config.toml
n_layer = 20
d_model = 256
n_experts = 32
experts_per_token = 2
d_expert = 48
d_shared_expert = 128
activation = "swiglu"
moe_layers = [1, 2, 3, 4, 5, 6, 7, 8, 9, 10, 11, 12, 13, 14, 15, 16, 17, 18, 19]
router_score = "sigmoid"
normalize_top_k = true
routed_scale = 1.0
balance_loss = 0.000624
balance_bias = true
shared_expert_gate = true
init_std_router = 0.0301
lr_router = 0.00164
n_head = 4
n_kv_head = 4
head_dim = 64
vocab_size = 8192
norm = "rmsnorm"
norm_place = "pre"
norm_eps = 1e-05
positions = "rope"
rope_base = 10000.0
rope_fraction = 1.0
qk_norm = false
attn_scale = 0.125
tie_embeddings = false
parallel_block = false
init = "uniform"
init_std_qkv = 0.0244
init_std_o = 0.00386
init_std_up = 0.0244
init_std_down = 0.00193
init_out_by_depth = true
optimizer = "muon_variant"
lr = 0.00594
lr_mult_down = 0.7
beta1 = 0.93
lr_head = 0.00552
grad_clip = 2.0
warmup_steps = 200
schedule = "cos"
final_lr_fraction = 0.0
batch_tokens = 32768
seq_len = 1024
doc_mask = true
train_tokens = 264300000
steps = 8066
dataset = "wikipedia_en"
Below are experts of layer 13 (counted from 0) of a mixture-of-experts language model. Rows are named gate (a neuron's input weights, with its number), up (a neuron's input weights, with its number) and show model dimensions 0-255. Each number is 500 + 25 x the weight over its row's rms, rounded and kept within 0 to 999. Numbers have three digits each.
Before each expert's rows: a language model's description of what the expert responds to. This comes from a sample of Wikipedia text that the model never trained on.

# expert 9
It responds to: Foreign name syllables. Vowel-final syllables inside non-English names, especially Japanese, Spanish and Slavic ones, such as -ka, -ya, -ia, -ina.
gate1:476485519503460472526490495444507534476501493505501531532470485485555553479483475501527512490475526499480522520505497534520507539529488532470527440518488459498523541492489502450506509430487492507538523488465509469505493512464497502504481514487513491508509479501480529529517535501507508536525466498500519474481455487523488506508525481487503528499545544458536463487512512466514497503485455475469515465499534507571501523509523528525519496461512504503525487490495493454495558485521533510473502504496519494496543486512510506480448505461499463489514465504525498440482483498482499472528473532518507480503472467508526452477493448453511533510499484507506482497473480517497480475475499501497516500517473486535510520454504518509483489476522482497531528505470512571512513532441547
up1:547544436477492512513506518536468486534528508519473474503484475494497525517491525470522503489525534453531541549504484488496513503519493533501505532536485520508460491488493502492454529481463500527504442521457472488510503488481535472548525497517508510493461548509473531502549491524513480502489471512523506553534527508505488505490534461512521528487488453503514485469530507502513513525516531520484509503536492512506464481495487482469514536476504455511475502478503523552497485500449504512458525506510511501480495509508508540454548554515479473537471512527492499530510479469536474510503458474481508515521465511540507519501507456515470505458529515527518537525499507527529495529503501475525538511484475519479487465563538487504543515489493513525505471498534502500544517459528464

# expert 19
It responds to: Inner syllables of words. Middle pieces of Latin-script words and place names, often after re or de, as in bl-ur-red, disc-ri-mination, Green-sburg.
gate1:525485517498493474546503467499452515513497531508453471492503544492510461482462484475478434477521506526490526515483511483550485524458511463449500535559489508469487489494533543486492477486501501527530482503476487496483530488493516493517463491483529522500490488556522536503485497473498508499506535512479487467476492479511507483487506464498442465531491501485488448485452487483494477543488489521518503514473511466523516515528491471472512449532497537510542472485535466460517504475459494493550499481485530480484509479491510547497462541508503475494493489424494459469501501485531498518513506532507470485482528512494553500499553485487510533487548475501480497497439520524524519526515485503524500508542481488505526504462496493473501450541486531458495516505518484512474482474509510
up1:511478476487499552499469464484480495447511516474530506462520494492502503492463523483514487499530489468471474506527504456546495502512494471495488492472562483540487489503502543491536503501499506483551496514440460539466507482500498474500521536452501526496503491488520479492477506494506521462458482495454526450497511477508505562494537504488503450441530496527502502485479495486495543480507482530502502515498534504521503480484484452489554476490495488483484526464521493505555496470504467522544498465502477492452567476529488504521505486482483494538501493460491460519517505510524521503496485496481446479517524569490459519497487541496500535503508486526468548535454489496463508503509511510515478506502491466537479521492489508522515502489545457456489484468494480532493526485471516

# expert 30
It responds to: Prepositions. Prepositions linking phrases in prose, especially of, in, to, for, on, at, from, and sentence-initial In.
gate1:490542493472512515467510465496505508510485506489432514505491510471480501509462502474491501554475501509461472505475465485524488511558488476528481505502501512502491518473509470454509474494485477517543524492488549495474490570512483492527441475526514525538522507523493525511513530499502516525504492491506472472532513526497485513460479467479478475437520497493553533456471488497491477501479467503507455483515531499475509508517497475537513494501483541457509482560492530487535478510556497518502502495514520451477498517458519523471457531537494506522459474511510530527515519515476526467503476538501510507524523499472494502515494494484524527493505504514464452483469483554502533560521482480459533511454514519521476509505455487526455453482518516524498483504510501473477461499518469
up1:536484482516536511491522528489503485486484486502518489497512471468480520504513492525478492509529539473444493551558521548511517519494459439498484523502477500478497501475480501566499545457490476490511463479554513493472493500530523532489473536519485559493471489506516497542522540476496551534529532518502462485515507520513487477487502506485479518495508514461520464524442532510572501502526507514488529489507523533478523473479549477492500516494489536530506511484533507499509500483490469477481534508509463499503447484501518488499498493470492495521518538492529509506485517515538496491502472516525512511483498516533490481549493565504498542502503487437496517479505487506531508542523492473479532536511490500435550564534527511486541496493489487485496513506511483490498503515525455

# expert 8
It responds to: Common topical nouns. General nouns after the, a or his, often followed by of or a colon, such as season, capacity, end, Language, history, album.
gate2:527508488478562505523499527467481533494541467517487530483466512450503531471483529446499495495499547501512509504506508513455500523501494521503517488470470514541487512488493498520518521464485507480502493502485472477488522491451517541500542506520516519500489487471491493521508480533497532492506516532542555507481456509460517538483480483541484553525531494508512496480487485488498457523494520482481520487517528535488513540539525448513498519544523519509469489475508500508522448470528505479493519479476486485490483490534484514479500519521557498451524494476516481503493485511530528466476455489497517531518507514489543487554537472468466488470468534460513458495474495511548500522500537476490487490501527477476547529525464479520483538538471499495509520503541496499545528537554544
up2:473504469492461464507465520505502497445485516475467538546491492515503498523520485495492474520546528501490512477481467504468436488484497429464484521500485481476459497562498492501496471533497486501473528506516545469527469479487448485519469511493482526510469533526509508508495491524525511491530555515484495494482523494524468513516518508544483533513472500487504544514507508513505454471475490499523500468487531516498470503514450488464518482520509525468462513460507460542504488494492500438453489499543507503508507479502486485477498518519484505489503565518515494518481537471449515503509484496474494524495481532501517467504534505481491489506498482462450514464475551532517506497515484526510486461481544483469497550484554442507524505481520516556546469491519489497480477490493520

# expert 11
It responds to: Capitalized cell starts. First piece of a capitalized word or name opening a table cell or list item, such as Go(alkeeper), Mak(e), G, Caps, Chevrolet, Yes, Nominated.
gate2:462518464489526494535514531502512512481511494537539476518499509506536481480494468491475548460513520484517513542507507550524513521496476482464538514487564523497484502519474496509520543475512533530521499483487504516484518489457519498492523480519519516526510523507477505541540495463499491525508508508537497481458491488486529472517495482487476505511508500548495483473510513539495467488490511510503457534488513538494488559542528504502528519528515503500520493476517516486512508438527515556499457468484501419469453512513527509442579458516527525480503533531500503468499495461510526448490470497470519476488533443528505482509510516457491509504488476490477513522527505515545475527539499524505532531501506503483510525487531497527498523473478502489466506519502510541482498554481500
up2:433502519543537469509505508498486498554496494517477510526471485492512509475510454491519498503505471521513483516501481493495494531502489500486512575490516481485502462478483494491460475453442502493488512444488538538479519512481527502490514516497490462489510482505502478539496451503491471520524491524501472563499490422556523498484505515481477461510458530473503498486517481504485509465520450535522515517540500460483484520489489472499487501490469525494474497483471545513489437517523519525515455506507504503462522469523497480487472472506475471482502533512483480482526465513500498510472484499518459541523471525482482530518502479493532506489494546470477516509518530478527512524501531518557532474528507562520509542483511504505519513473473513474513464512509491437468526470530502

# expert 26
It responds to: Plural endings. Plural suffixes and the s piece ending a word or inside names, such as students, critics, Aggies, dermatitis, Hussein, plus prime and degree symbols.
gate2:533505497443452499477454514475492519489486465499498504486526460501515511455483474491461483479504490510482499509488473497455454539464454555490426502506508504520521495461527492464507544499523502475493452477511456455540504500474488493447482529542515501483531518498504498500514471518528506543515503503529556448468427506495522539450503497491493517504535483497542500568487523532516487545520520494490505491533521498519519540503506495481494513502490456488474520519507476485516496471473514496502541506536517479487484526529538534472495520481513515490509482496514495491456454501490488498484446476470476512510496471507490505510510494497511490467567522464514485531518513481467493492501528517543497465504486506534506494493519524500489531521489492466555483482508480504508535480490528
up2:470542538488512508487464497502496483527547482452517472499492489522471480515496484460488506500493530494490464477480500519515467446498522482527546516522469502490525518499511468493550534481476496493507503548471465464453476512513478501487538491477448496501512540488502535411468510503498515504510517488492501517544494501526476475449475496438563507529526521505493470479520462504476491508504573481487468472507523487477511499492496488500505516536538490521516505510480500508473520526515496509487531487478508481488481511499498519519501502524516523490532517493462478496521526487476502534492528509511510498503564533499458461542525495493521520486485481490474504515513517515514536516543542510511496511472453531473469478402460534481491507509510500529497474515535523532526510495526474

# expert 16
It responds to: Mid-word scientific syllables. Inner syllables of common and scientific words (mo-le-cule, phi-lo-sopher, nu-cle-ar), and units like km, kg, mm, lb, often in species or geography text.
gate0:454510481510539487486529524520447491460536502476506477469536501483469479440459493531506525521502490491464479475506504475481511544506503469484550556491484502526521516481472530482515517504536466509532510490489506541456484524511534501471466487534501471491437548505476448496499518524497511509508472504548469498502537512491495504502482452542518526526543490500482545509484487472491483469482519482459462462461471442488481527518524513540536507516483498508511517503472489466514545503471499512501507535497510492464498489514514504508446503515464504521539514528480473452485532508506513499465511519499459495495461487500446498476467477498494513472492496555509480495486505486515525517499473510475512461516514537459479559488530495489514540522503527514513512525505505486490536497486544
up0:481568535484500472519485505518474477509513503481444539480521509487480532524555534512573519492514502529521517541475469527545505500497433513516479545519486536537448496473497546525522507501471500487509489453555530473551467501508520482498504502518524469494489496504495483475480513524457499482490529495499521514504515490490473494496499485508513486509486462519522490518499508579519464504515488522499535534497505521504468487490444451472520493488503479488495542529519512500513464503512467527515515515491505514544443513491497542495477491527521540482495444455463497519501512513500484527532579471491518478485471502507481541532527501516520500528474519489464521537478487486495489509489500492494456530487497514530522532539513507470484478491473484485516516479516498486512477468495500

# expert 31
It responds to: Names and infobox fields. Capitalized name starts and infobox or taxonomy fields after dash or colon, such as Sam, William, Clade, Can-ton, Al-ma mater.
gate2:486492491504492499480498469457506518502477487477500542461515498491528517479475485459503474512507522512488516518492480526520532529506496475483515517495525506517515510547491484541477499466474510457504467491521499507510504544553536502488515479484504523459499491462531484509468487471481494517531513522528495472521494515497513550467498547497497498506496505541504538507504494496463495470495446482498493494515516499508488472528507464578563495481514483444544428507506456481544536470489492505509509478491460518504509525547472563472505507511568529498497553442520496498501488516496501501514434494515467499538487515493470552497498538467531511473484521472511472477504475486502499481551503464516465490495541490493548474483526515471520480480498485495517503536495502538485490483464479
up2:498488507468533506482512493493474502513499529490530467477507502545484471496522507511503523518506490470530494542497520515530428545502519495485524454541498516485485447483503496455510504499447526521499515521503461514500507457495497479500518497493492462505511501515510504469475543495479476519520481495531513515495493446507525496471479473539501452564513498562524496457487484505521503498504490494476501467477508487508471544478480472503455525500458484534476468455510530528546496532500480507472539472481499544481508525491503529516509469495486478493540447516502481518471536516484486501512546472458494545561528543505518477512489482523473525519525509479485501483526525479471525510505520471493440532493522472469457524499552552515503515466457503478518468488518491522494508494511538